Weights of a small mixture-of-experts language model, trained from scratch on English Wikipedia.
Size: 13 layers, width 256, 45.4M parameters.
Training: 244M tokens, 10360 steps.
Below are experts of layer 8 (counted from 0) of a mixture-of-experts language model. Rows are named up (a neuron's input weights, with its number) and show model dimensions 0-255. Each number is 128 + 32 x the weight over its row's rms, rounded and kept within 0 to 255. Numbers have three digits each.
Before each expert's rows: a language model's description of what the expert responds to. This comes from a sample of Wikipedia text that the model never trained on.

# expert 25
Description: Opening pieces of longer verbs and nouns, often prefixes after an article or and, such as con-gestion, inf-rastructure, trad-ed, sim-ulations.
up0:118116155188147094131097134138101099140114089158136157132149164150145134107117137110117083075091068070124120077164179175136065122179133174129192180148094166114195186092140150148125084135125151107168123149151134170121095122182115147121118138131185107146083144141180130122152085164148131187184145120173063082130091142172066113096138077097116187119106109126185088154119169193129159159109105136159115106103141117147107150088103167152109049081181124088147132142121091190178138086125189121126151144144130082129168109110094106081143154097138159149121114115166173122158127171131127208124109127102155069101125135164093144162157096147167110140112118110115107104141080062047106096164104101089159081142087118086114137154147150115114194127138145177112105116122136119087096154065081
up1:136154101148136106127149108091105088101130190134151123144135078151100189117147135125179172136137135155163077171213102166110163059125169153075052139115079106167166117181102126150119094107107116156194100133111114177163123143147091187128097142142087148148044120127131154182102108077102131117111082115161125095179138096135083158116121118069132150098168148115125047156106126144146018057099110153173124178096154144130108144098132182122177155137144104112160087151107164156175107138104144155092194095130144140099096088087118131173142099070108104087145154154163131126133101176208145101098102112161133117127122075121124149063095168172139151144096123131125105176096087147136113092111156146083100093144135163111166197113133143169118159114115110131117134144129071088137143143174105
up2:085152095056073106109162126159155087152115131140085103144168134144111187177098119150138132121127066121181150120053086207156120139145133099123175159134123149108100145155147161116126111106207126153187123095081093082163120164085151144110155042169142132130080123077115137114128092110111119174125097110147139168112134216190159160103118075142140082173139147124190132086104165155063118112146088143116167101121127162210096138132161184113101161112151159143166104099111118144150128184081120158152154147110167133151115149072100126119136155101131131178174137098162087110163077132129125101163177097130175148151125137120180181100079156084117157122102119130092123098165095119101106143147098148144079127075113148079164138146102181074109149084155099105119069145114115196083133177113111
up3:172095074149094128116133144105119115120102113064140154150111116098130180099169105118174106169178161140229162206153118099149074090165184126161056083054122113124145163111155147113103165163064091103178105145155120066080107074143163119049116103086070153136136169112118103142153122092187100123130135117118119141061115172164114115094137115157111109132139091141181159143127089089185104126160158065085149174100041171158129120141138184086182147127073151140135075145136090114146108120110104151112154110086134134138142192114164083154096173114114124186129150165139163123111128123127105101110107079178118111142148119140161074145179136068129123185137169121128156193152138133112129153114159121096083131125092099107193129126123156079086139118157168118102153145126134093145134111135114
up4:102112093142150144196085139068090082072126167093097103121157084103157119126142123159189151078122145109199141110111180145107132110100124099174131080144131132144118137030104149102141107110174096112183172112101113055105144137191177147112157070095137136143141148097137076133061114118139133130117135091084145116163081135112135153135121051174141165146106112125225107105162133162133061141115116115149124086128159131080168150161167142155113150144076129143139108126130100169183157175140172112090151123113122158145132123089133150156115103102130093155051161160107139167125179108121139093185152151141096125150165163124096114135198159129113104173102146180121172169080103138113123101083171097168098162127136151136100103078175133163146102186069083093103048143173161117125135091162130
up5:108110160128165104131087118087103129139108128163135179123138134133179106137123068128172127149081121078135131143099176119105120141143159126065099133143105163120126129153143097082167144121170129187089100184123084152142074146112137127123071101068135164124167159151160091076100067129097153115136147143161110160173163083178103154094123201082132125066127121183125107133137188154067163159152106099190117146131134143168126137104127146167120166102141195211130086123152147080092146087141130159143136078122111144114195094078108194227185126172100121128115094206139198163085121110164139147111099083139112142105082138145135073116142165146123152153117138139151129162082120189108168109173155113094102142103114110127180194117148207105128173132140123130066104157154159153134112155100118
up6:134149126124179105184167181142110144148162134149146147108108134136166133137108137146108175060067118126129102084070112113172122145149166069059140129140096159089134103118175118087114152133107140111132146149146116067113084087158108044102112105141192119132134183111163126104089118133156162108106171117137112164137124121137106141051178145160164193126093164100165100150165191097152124160142090141180184178099185135189090098167073158132119148154132159077141091145149125136106078099071121092046165120099111103131138123139165187108107138111119104164052152134094180157130127146170123139066150121107115129145171082120183128136174175116112061125107151189130128121118095151110125108130102160115073191155108096119102115095145146188124158168145169058067091101129158145165139161140118
up7:147128158185134176101103118115123079100097138039164084074116134149166088162074104139133141153171196152163132076109164172126121119134170111109137086144141111113166079073103201102096087130185137099121103099127130121127127212080197155119142141099120074174149155170106158079098118125216184148134139099083154133109073113121156120079121134099133141106079109082080151143158165105092111150128139089142138087159121110112135147089105142114094133146153163108105080140172160133134133185123182093131150171091066112094109101141129107121100137160124156129097091179185118165118066169134161126105161137160138125156107157126125091106119165104099107065099096137138175115112128108074125103133131111136135140175100133104182147187086121168171136100109149104128022096149098096169149153109197

# expert 0
Description: Numbers, dashes and short headings inside wiki tables of results, stats and elections, such as No., Votes, 13–8, 0;.
up0:127109150131097091175108149136144113130135104150109093090157075151129176112165129098144143145067146073118145000074113135100168157140111096072104212116102149187144129124150146143148141159171131173156079167132084143136139116155139135107153064142137164091176140150127106086144133153138109152123088126098116118115120099150161149143118166125098137095144161095157107131112163194139140167139171166131134065167124155161084119108112158132031131065161150122166129111162158066113132102142079122101226125096120151129102115126140086136183110116119113101099176159125108142136109139088107085120186145207087109157138117137137125088187136148124133138109167146076168074101114187148152117076175140196171165103100147094080121174149143144143077185165141143101170151099160158187114128113122
up1:162133129127183147147123178066102144117118147118153116172076148176170103112155148131143115161114151110106130162110097084179150150213109128116127135170187060135111144161170167112171149101133078121074123102118103168138036116094103071081168085127139144140096101165098082173163173116173118139128145113087151145084135180108100139139093101074165160063161174094171119126127104119162159112173151076092085181121098115086093080134101174121122201105184180098151174153145145107169085091091108069165166113120131066114122132070130103086168106137097087146142115117074118130089142123139136122072128070112099114136115161140133109129056068194161139113078127168139107101146132085187114126072145128109127068102157159143169102118161150146143103131127133158116166136145140155120106096093144
up2:159131072091130093109090081092184163150079135154139171132110185067143107079125089164142080142145183085136102171146164117190092144132130094160144151131173129119077082138083073144183133137124170107101089130186094138121128113138094119093139113133160097117118153099146150133112100115100098209137080134157132134179158152181113135113114158153184037108154147153144115141115117158082063113109103107134123172142062150132157082123083137084149100113092059088158115134168094142098129167110131125135127153139170109124119169152136055153161157119203126133147093142173146091065179115149123114080159149176087164175130124114091141124158113101121153102130091092093175124148092158133171120133099091081111141172114211150137098155086157147106162116086124103098123073137173189109170137198114
up3:067152121105102119154131153104111071099132111133141133144160104078118131132159145093127135064106105150180096133145092170103149118170137114153161094148146148156140079115164130097115068182106071143107092094145082132122148174175093128113078111077146188132101098132166112183139119095174126107131151176065150129135126095151131114145155124065088141149069073106146116124114109144129205118095156154101122133113131198116199093078095138156178121101126089115141134151188166115172101109200172112181144152156047083163110129143110136129166148172124135062107122077196152143097073106127129125177127142170111158173150086110106182124154131121159112091115137132163135077104138124158120179136115155156186099114085133133093066150137104068096144108087128134159095164153151154115047099172208
up4:146130108135138132099167098132175142116140162176165093151213090185120107123053132125128147121119096138146157094091141135139130157146143093115125070135141133170146114157188196104103139125105081168185148127124135110150040113156132125066129139116113200104143074122123080098117115177122170100138116120130144137112163120187123142099125135151103095146155126054181186098151092117107120099099143168123128168176167135108017131149185163107142168037140178153165177147155080187158228154139097135138127140126131159147110138167094186189135170098115147126176114166109107102128154122083106108077116092114137140153122190151108108136157088153149122143065123130077144037135113145108096105110155154087135056133117124159104141097120086145165147151159150125173127129107121112145134145114155
up5:160094120099131106110086105127178128110112183146105138133107125157128104110116094049119196156102143158120119104106135172149167161150159127144159103096115142121160126170131109084118115066108141176142062099180161101174103168104133138111195071146125119078100138090161122129094152181114127059181075154103146129161153094099163127062106139067157204140184140159059099103106172098162127087140128142153130112120112165185107129146146112179114144105163125097189170144170170179102145165126073165139169134128160190091156161123106105214137085134118137080130132109121095115029105121113122173057126063111093112130090128136134075100177127137126174095099134154101107193176154079140186161173140133133122107162114130144147079125138141079178127169094106113125124102134137139140132112149120
up6:218156126162094092063104088156115123125165105135095148120141090155108166109128143134133146116057126098172117149174093130091056074104123108137082076138108132153143151107161121105100155064112101121185106150106166124132069178132116156067157131120076148125043147132131134128129155165146139123154149123110132123092155141114121149121135122113132095124109146046070084186107083129195141110093120165130123148146093144114141122108164122149145221168117129141211176130155085100131135107161166123101100110151109124172104156131136093139123102205121142129157101188147160139142113149105178130164113164162110136101128175087164077131146142134159144133087121135155157091126118113114116092065146156137035097087077165188137136153089125076064142168133156039163126104156099161141161158060142
up7:132063109138139132148121147094085171094096078139096087088173064087137167163121129185208082083139109057091111108135140132160091124156150144157111174060141081124187145199105110171072089136140159135159079160166138124087112096140190139105140089103143190129138153046112164161126165132164109109077114075131091151117192078132169088184115137150116108102104149133098106081101117123120115125127118159172088182088151111108127136148148105119095153101135122114153123144173099160137106070154133092103054081148099104153141181113172146101131129121110131066106129107160168135112145148079140105149124171152114201152123113125079119166156099105112114141090112139166094081125120130081139159140131104124111122120171133112192164155179078133181129120104189142134111194164115134107087104156204

# expert 4
Description: Digit and number tokens in tables, catalogue numbers and references, often after a pipe or colon, such as OCLC 622…, LEXIS 766, 2:04.6.
up0:131134108117124094150140077139190144132152182167144109138124189123123099123162149112188204140093082096124095138112132128162127135133088107123155153166143123135116155156168127166137075104136137159130158167122107158117070113042197188134091157111125147125079167185091142149136119185102107109118091103181117118166224097153154165135096142098177080146050076083126128115171122195204178095141140105160135135164138128158141156083104108123098132084178106106132170075149073157115106078083092095140134155132085116114121113104115125127140126159188070099127130142186151132081105131128122211098144159087177117134121086116168136114138108143109140139127066166119182149150116138162156154019128119126171124151081177077137095146123128101149145161117155113144116131157125184127150087160150
up1:141155122144177114074163111127193144172150132197180097148092147101149141178163148095143082081136083166112188170153154092174109157145106141145121160108146120100131115178136126208158130108108158129143093215139150168119113103137094152104084118131155159195127099110071108120168103158095133089179107136107146148123174118136116101118155161080125138158155126105126140164066149123175163128078124124170113099128117138138123101156230153089140171116083165150174142098142163142102143120107133094117148070118122147162166154154099131108074177153187125120095126138140149085118193102105145134113100055074112142149100202144130117053148125109123164163099147095128153148193112151116109098179135111070126149162182100148145103141174067144136226180127117082193139107119157157127115127114148
up2:185121120130115184155115147079136127120147133201157116114099140142163115160124134123152131143122166170116121149121089092105181137126157133115129091148113165121128061129141161193124119095105158143160066137139134108158165188159128157073169109106125116135109097082177140127052089137154106130080102183110138100112093153194121094186132093140185064105101143173122191099140104078112075161168069109114120096091154110128104153171159111075089162130153141169130077102135155156104125138167104161112210118121092132122133127131051174197099114074103179142138082121164099083114164165159091152090088090110186170106069094087155132148164115176090114125142136189143170143109129144078136079162164099128118181144142123161168142156131147142086195144141093182122149121144185106141173127119085
up3:182121110156152116148078142150134150114127177157127143089142166129150115157124102129094111108106098168144099168130122141141137158101108106058185034141125123186127123108142167137137153083118139146152118132074150122090058134206163134158125127091077140158095132154122114115073165148101129157168182126141168133157118113147115114101189159119217100109176148124117101194133120090151154161168171161091148187121096086102090157120130130184126073142106117135197169122147110146109146091119123119131168111098078094150032148129115181170084152112144183162152101170123106093135163098161180174094160139154113133104110095130076078078136173105040119125127163173064159158152094097148128121149115108133093094126159059204144145121145122179167186079165155118120140145113154114142114106159138
up4:129168154167126173119126141143119191113064146155114188157094126134138131216092119101166125118113140060115136129119124131131223113150145097103154079156154109171097104115111085140149055082135191122092137121123083071163111149138153112180143121099139161118086131123129125128144138121137159103159135069145147201104186092086084156116083168188143143146152059102140072087106124144158125132121113177146106143131089091199110131129117102119102116126177127052136154130164112148083138138152155131078174163104110026127100116058119093122091158109088109146110121103119146189129103143107150103118128106113141121138107129099118127155091071089103154094139098190098158152112113148159143173103157073208100168096121146170151086167190107143149138157091152124186121089118107101157115094204126
up5:078126107135080146185108124080121162139141110160126111125108138132160060113080094094101192109128114106131121170104092137125122181119162095125081143171125135181132176114129131154164141106135100132202117045096147083125171118164133109160105115149143151153167084104144094105159111146092145128085114136198152144071128124101075107148153230103153167161090107117079049204153130094168128137119171092113115106155165095096140152108124073164130157102118141122143070158122107182083168124089121142088152156130165123159136074086108117131125084149152086172115147114113110103127174159160139120118165167147112160099088105121091185156109110112131120132119104089133172133133203033188167144160080166121126101077091178127119119103094169119101159132141044058112136137147095117102102096134095
up6:136111122098180151155134101094123137114148056145161144187091132146105102094077154153177100171163123150144110109134161150097080115136120146122107186138071086030094205099141138200030108072085195146123161147155127111111169097174207126176120142117171084109144142139133143116120162106132111181101112153148150167105153093161088149092104169158134166103112095115170139111112142181130130195106119118156153125119145085137151112115098076125115147095190157164103090150120144180134132105129140114158182157102123114100143095128118113077129107171117142113190054128170128120149189095130119092130105102227105154083175139089117123102125148129138124171088074112153175156092157113087097117131083156148143113079156153158168134102104113098151152149121141146131146161161170179173092142143179
up7:098130121108213159162103170098178156167127126173092116114099114151131139123106168153162164127085069128137074153147141134117125117121126136189160122103147136126097092093114151213161111152163120130118152199187134126151133145113120100088072134190123119094168057160163134135159105102114122091137128128105104058159083132095110165089120100141140144130157118164140059124100061132169103144117097134093123103124059166141145156099087143104094107105135108168176130155115129100101050171119175121121147123054113150171098116146117109099119114192164133105144097121132131105082053109114107056136172155206087118158144128162104126122102146114186130141162171107112138069162137164174152133167143100134079122119195117159100107066112080156111055180134099079131063113109145169128120157115069

# expert 1
Description: Mid-word syllable pieces inside non-English proper names and place names, often after a capital, such as Pall-av-icini, Em-p-oli, Santa F-é.
up0:161085098111122175111124207149120113118083088086120195112146136146138091098097136116125115092107121123131118152117114147098078104114138122128114094203122120151120090143108130154132113130161115133173128102155093127142121198047141153129146148175118123191157133119105134139174134147084150119123138146107150084131116106116127148141139105164159124135111153174172065104115172145026168114164112167178147154168107112131148126112141084168150135085146121097150102113117135107126123169111139145119087114115155136094166121089202137089076108207136132111123124116084150048134161053160105134191139109147105096154092120171151112114128174126140158145098081152009152125138076163114080115186127150176097170109217056158169120150086104142142112163161104147108045152077111115126184078160119
up1:104122108159112131166055127186144186171112171136140109119153155146194141127121084112092102163059159125120119064134178138098098063169119083159158158109074075148113109149124132103109133108110128085148137096142089057155142164106100063134083109070096091071109164109073128105143075071134162133131186127177177127112163171071137126156096170108091138143098148145157092142133095165108178138153175121129148093149145141194148145108105124116106160098155113111118122126084163153089196180171211119120121144158117135140088152071124129166098098093099101158124156151090147092154172154132161107099162084129153117137120164177118133098102102193116104136115164113123198158102134167085102106087154134165137056149114171178077126135131087079105121159137097116176178191162121145117120133116157
up2:087178142114176100090105117126159107115140136172169125177129121066150141090107149139182129146110211087119118051084132103124113109131131108094181120112128101055170105156126111176132160154120140107155084177188175115129110134150133157130152118041099151145140109102133137083103084158143123114150190095092112182141140188129089137139165162151099175104173072202085087118146103139113103178184094121128134138191133117126128132112191078111172108105140128147158176118165109167166152161134115081132124150088127064147115110177120135109129119141058165083089119146119136086163116151105109102117150160136135146148126078114066111110122182119109130058127102110132104136108118075126117196158159130145160181146181105114176140137170137075094128108180188102097095225160156122115118143152082
up3:123121148136109047136149151103141077153139110133143154145171098134140089136138119146140115119096168108192127080117150168122108121192152180158087130144067068129123072129105204112130183116114114133123088090122174126061066158165109126135116119117174101090136157112147111175164136097165161158105119152118143087067105109158173121067082109149086146112127150147065078105111129064079155100139151117100178102162146139114143074153073097130107097084168108159151090094097112172158148101131187114140109128096175075099127114067076089192102078158139095124081127193152114194117112177105165143109160117090099159089190138184144161107109143128105129163106152140140135095134155076143136122154107120122102126107114132144148197180101121132164146117161118148093138126091115085115195075046083
up4:098088126126177087168176141120116165086115083085129098089122107133109161165152130117200131123117086127135100120122155101105108102063143114061119139142140118157121137118115165107105093093113129130175105137142102102096182118166145044126140107121117187082084128081078178154143104104173128125095133073122098081085026130150163098156211091127105108122119097166124130186149168189136144138093143101138116114123139105122111131129115151152125112153135134045108169106067161080163167078172096173131152121134156072052154138126132120140133139136106154168189085148104127123151118132118075174163191126116059076122182139134109124082134116079156135178069093159132134132152130115135124151099132175137083120179145151112149114178205091107170125145072098111072169161079100133113141085151099
up5:161186141156117140128115177191151089120154083109175082125141185115130172152115083114147185085068114165114102126119121169125117141184134179134124047183111119130143123091131157138109133110162110102051154150139138136093145128118117113162091101131134135134133139113120071118108117111187131103105113116064106142132092126145132115131104131160088131175122214052115159138157048123156143086186120132120105166062120109116099215168131147124130144163103106091135077139146115148123105148119159122120210151119153081149156079130139079107161078092119125092073066141118113102141145168123121128168158150193117139188144126087094189200156157115128171151146125180092085155135149125176101130177099126108100147187111125126164154106107075121183142170135182056139100084104126114101076104158102
up6:112156105169077163111057164184118129082169098070130176102102105146170147132068144100163121114137112148146144090124121116166123077129146145125161107140122139169100166159137066166090160070102113104064098070125135090155066083146139042021145133126087105134101166140140134106122132139194113068133116132163139158107142126142152106206136080147148118111114122163151143173118115101079135129133090123116196183124151084108101105080155140133126099094158187105158121130095136168163121151148102148150111131133150180125118153049151157129122081158213144114135105128108077110108122158132095124122190109082129174167088190088119133134133117104146120086091053142085110084138074137126164096071136136130138146187130181148118114132089104123153100070095107098123101158121082086151140082118151
up7:125173054122130066113136132148167143154098133116162175142139130149181119132125171130168108117120132158137118111109109093064083142157160115133176157174124207164150193073121175167142097084110115144140103148146148117084159092160139119099129124169116180140082122111110120109161193164125064135121208095160115200101151098127093100079152061117107170159074150203167095097031076158065126125118151143164097096129118155139180116098092203136098154099158129079137127148155160142099113106129104151154089102129135170120160105097092159114158126079094147179158166134132154139160125186110131170099134072164115103186122130101140127087132074096128164151140097173127081140141139100138158107113075125163094143103097096100150142130145081175132122165181100133106090135185160157113172120124175

# expert 26
Description: Opening one- or two-letter fragments of lowercase or quoted words, such as d, ch, th, sh, "B, in lists and titles.
up0:142199140116160147085175170124129139162211117136050097108148120178096123159125138107097118138157126135188128128076125142175119098196111148104116109160105161161083117087146121109168159126085119141063144126141120147126033160085090137172090136122094098093152156183115148149130096141159153111142140147094139173173106122082145131053196108122125134159093090143177088072079091113112132120187113131129108162139128116057108114135118144126227117108141140149142197144135124137112118130161100043142102132117122100150176114170175099161147113222103152104128122100090165064151119136199152124093130103102117146161150107144127135119087109066087134144124159130135145138135102116122126176157113145183136105093169135139044142143101095182124136105131132183174133112154032133114132137129104
up1:133101121122099160105141104170165100114135170093173145106105097116144105150133119036170133105084121194114114103142142131149100143141161052174152117126146127134131092089110157151135129099085047133150177102143119171134129150159097124174144114126115126154137076121162134104143114126161169124122146113146139088138074102215115167096127154168175101103133079115140125172137133154100102152065054143129147078088046131146131169114110208084136073146142158111165085118074105164135150120076110128133100097095134079146032043100115144128089135109113113098127181128119137095122129141060100077060094139075088129151140093097076152121150145110095088186124151113163147119128115087126142101067089140098081158103186124090122143127089108191126106095152161112109140113159190159155162134130184
up2:115122075161089115079145113168128133049048100179159122135163108156105120140168123131176112149130150178126147146161143117079116121094114156115112168135117163135140149159084152160123122107136103071151089065115196133156098131150163118127143085128160097181131160175105142104188170185111139127074131177071134120061116103105155118145122151151129167111121127098194135127114133186135091088077123119168153187142090159129090194135124141160107131070151124176153079107152154152115137089133146196131168174238115079156128125145126144130130160065089148146112085158113139075072108119089151138116178140067116117123146163149173157124130148122139172096175098143128152141171135088149144144086122136184086205110125095117163127101116135092114114137038053088151103121103087157100121117150107
up3:144149158125101110121083184128053115105126098179114113138134155144090092193085102184122103100230079202145120133078160112081123105128146126069128112103098134116123105133093096142088083170134128072119129152096105132125137102104118101093095116175168161109152079156096153121126123140114148129170173116123116079153108172125173152157147124119120188106094154097131126087169168147123205129135108129124114091124166077141129149070125097130206141146043146149137125105193111122172195158143136163165119085151130078122128122143111117095062100109138147172153166127134144127180143167153119121116178109079165163103070121159120131116182112101067090047113109129138137122142090074115095101146080134087131104145166133127102148029174120185127110103120071162113091127131168128141084098091101
up4:151084100147122154155110073117140147132106156147127114152184152112114156114166146114157149105151145078148108152200124133143092065147162136083087091109151112092166099157140160119124087135133132136168136129147104140124134124132119182132091108108162088090101151127161204185083157149127142133109053114139166148117132115203130124080109136130130152131164112165121104125084101142158120104118136080135139062152167141123145130139147255130098141145141166180124115154155086172136148123066091152147169142078151110155142147144119124172069114141132123176069116125175104086098121126166125098164166103152179078194163124134197159161130161069094111176107098127097157122134189137159142135093207154188133171091193117072162056152157209177156139104107133106148100139139097101140117182161121
up5:151091083165139145133141088124148116160126205132148122116117132134146148143121205127163140169142051134129114169134089235079124083130117098108146141192182063093181106109107124130129131140196149148123102123181147140125116091089130118135131107111109121139156121119091128177202167157133147131107058147050126070190097119121091146126156149083129120138134151119065148144129161142146147105136103141137059095114216081089101068147084236108178140091151138093163075175125128129115147090133179140135192123104121105087067117136142115144094167146145115094095110150135168151085129124118139144183101132156159144122110144178111137104142089112117119139060075095115132107155156122180173161158133088116103130196133094180079103150113115103113115150107106106170119144152113104178147084153134
up6:174121158168150128116072149172201155085168101124156169113154060079139114169154132127115160147118127120142141062179198072117157078175146118141157179140124166122106131082171156074144113081163155096111109082076170103076167111122178098180127122152085129110103132098109114157137110193158067156117084126171113171163108116102221123176140130077155115132198095149186190146082170116152107175111157094158133146102126103124085105139143156114115098155123122124174131132165155176081120143164091137084120134107170144153117105091114121209107106124144111084122155155114129155152121120152133162106172150119127137099107090081162121147157096127100146097079149138045170154141111172114111168119112150098122137092169142074114075103153199136190146096116141125104185146120064116142124104138150
up7:144076128122150164138129086123122107150164114167131068163122110095067109069142150167093123101104119108127120122123150146126137152142121127110128091186134106178173148113104099167121047182139084095106131125165128151050131131135154150111166096094135153141144100105143118099167156065116161187090230135112092147112145113163144094163093171126105150188111124101086126133131126113106146117109131176093120124092147156144054151123077101146122032115130071150127192153088079132180113148142099152173134095103121106154127129137071158113103134104168110099094112129154124094116129109132076128075126146158110147185095132114174198061184173092084100148166185160137121176135161074101105163106160146103117118144095152142127140167165086177082109112105091221120142104174150169209106127126134

# expert 31
Description: Measurement units and decimal pieces after numbers in tables and text, such as km, ft, hp, per, .4 in 12.450.
up0:182096056132136090093088101151115070121125171105122136141162164137036115076141169100125101139060106138170153184100125118172071144136112180095133113102169162163091182101160165044135121085136102140109153133103122164152192123176133161106159167128149069111162149090111121132172122192155160131122137087145119218130190092087127134154167149099117183189161184152130196100144142111156092105175107191134140146115124139146116225193169097101132158075121153149107161183133104153165111143106097114099147101140132165133139102144167110198151140108102166133124113113145180102102152135137072082114144119134116154166106138133161119105125073155088121129094107126111131140137061100052144124132120147164117143165151138093160108127159160147090168148130131151186139148121119134152080111105106
up1:180129130125094183120114109077146130143122143149133169126146128119114133133137122115059084163107106137154115125174103071139149130176135170108090100190131075133101143154127148107116163120142038084123153126113156142133180148062121154181177126117124145169137125179081117129147089150114148118143139133139104083069120138177104148073180128106181070145107124078143103177118127120167152177125065199106198150043135120116144151103101081167185109128101126125128107150164175193140112089069162143160160116096130094150140109098080118133134161121139128127138167138121128127078135207077145132146152059102112172119162104172165140097134129137102091117105128133099105112133086127130115159074113079143082096118091167093101119147207068162148084206166109108198113118149084137155198101163105
up2:213088132058131156120104069155131092152152130114165115151191166108148149105022182138168187102165098105131110083163153162093092140099102122165172168188147169128133125103063165140104098157153106130118139150124121097141088118146175162191113124118084154134147195132179122155110163122107142144141166153102138162123187112145144135086131064192103142088148135128149102136103169130142145110158080126157135129117101152113119098116134102166205143164073112027076088133095135145145151121114106179202136165092125140147110139142159118141137086124117169130100140130163122068167097097090119112120159099173093152124157131142090133084079178108130156127124145137166165078132062118112100154165118136189120125144148147154167140083124131122086115087124097213164128146138123038150116115102118
up3:174098099104133128166149152112112157054123173133164052152101121084141159139122124091168140154077138133161153114073122129166160120095108144163138133097095131147131085099144144160127141132126193143156136172176159122118194140107121131096146086178147071167160104172125124134148135142148122141122139148100084133141091137157137117118120095156101194184112146182155112143193148167160144140158176148140195176087155139136162155133103140170123148123171068117156095106093069143157127140162113195149160125169130146102151084104081125081137161046074159205140169138189155139136122075111172126188170145155088162150164080141079105030118095121087162065126123134166116149175116129139128119095117147129140145080120068089142059089130108081098170115116150073100086132116115146146152138175175
up4:122119117139097105154098098090101125114116125101147133139156111094115187157144129142139148115096118112132108141172158150084113157138113137112078148132121117083148129095132082105208201162115147119095183182090160145116117170137130098161133182102112163146185123125101115111202094117098107139123059201080140132183168172132090051164071139118126137159205125063151140135081132101145116121077073169115118076171120195122070135108117136177150122101160164169153198098154130107135099154071137143073097077140172116117139156135113093138123078109106119107104096112124135061138090133088107197157124079072141123107112078138177123108138126143168144076112126145064125083141151104184182164155153131095103136059173124096137092098113132145114176137111157121065104081156204158109116135126130
up5:110146099134149155137080144145118168136117167129156138137122055148097119129169136148125204124125157202104127190140131112091122079126165137134124145173140096150084129066099173162113141094124110158172077140131132134127101147117143201138095121069179115134169077128212134145154162181121136120106149143081155125161189113052141087116091140097175096112127165106111164134183078135153106126129098157154153173133163147173100100172137126163161106095179142148100073128151123116109103132061122162127113185128184062137137166113152143074091100085060119178125075157134158159183095145126082072144089058117114133151117116124097110136107152159077102065121148104153217110138112113105124110111154119133139104202159106095127097172135161062157169107144106088084136102145143107103090096166097
up6:071095105079168112128129117099190116142112196146164078084117131114099219182156179117107116142146076108091097186146140127108066065170169172099113082131165149096146152136102097105110115125114118090137122138104143123145186132164185141125144129097161170125125201141120106117128149141139127093124088098101135097151157157128175123146133140120099148135118120134138101111108144148055064137171096178116163136105089161147136090114157165085133198094125133091072066107109089184097132131180137125127105104173185138108165113072127142101112124097129109158179057087133126045108113153074152141185120139116129135100164115107105136123066147134153102108095157123182145151125118139164105173111150123164013121108125134149097183185171098093156141138154141094149082162193146168143126131084127
up7:098191083140079077110145186123135160170119136094144113172141111167082079078186144115189175101118097125178153160125178120143133124115168161148147138127104164133144130123097111084145163122185126145175139108120125140117129133079096082108117089113172145193162166074167164093175129114144116102086144125075096110128081077098156088108054117148165128133105113128168208098091152139131145148117106157094118135168103101153153157092111096069099115091149093132111117141164163115151104160125122116095105100118199129095101183194129150116135164195154178167128179138101162120096116117180214092114131063190144127114136133108123076177123155147087074111125102122167145097142085079115181136162178138123067152113107183154104076119150107107124173083134181111138102140151139112202138098140102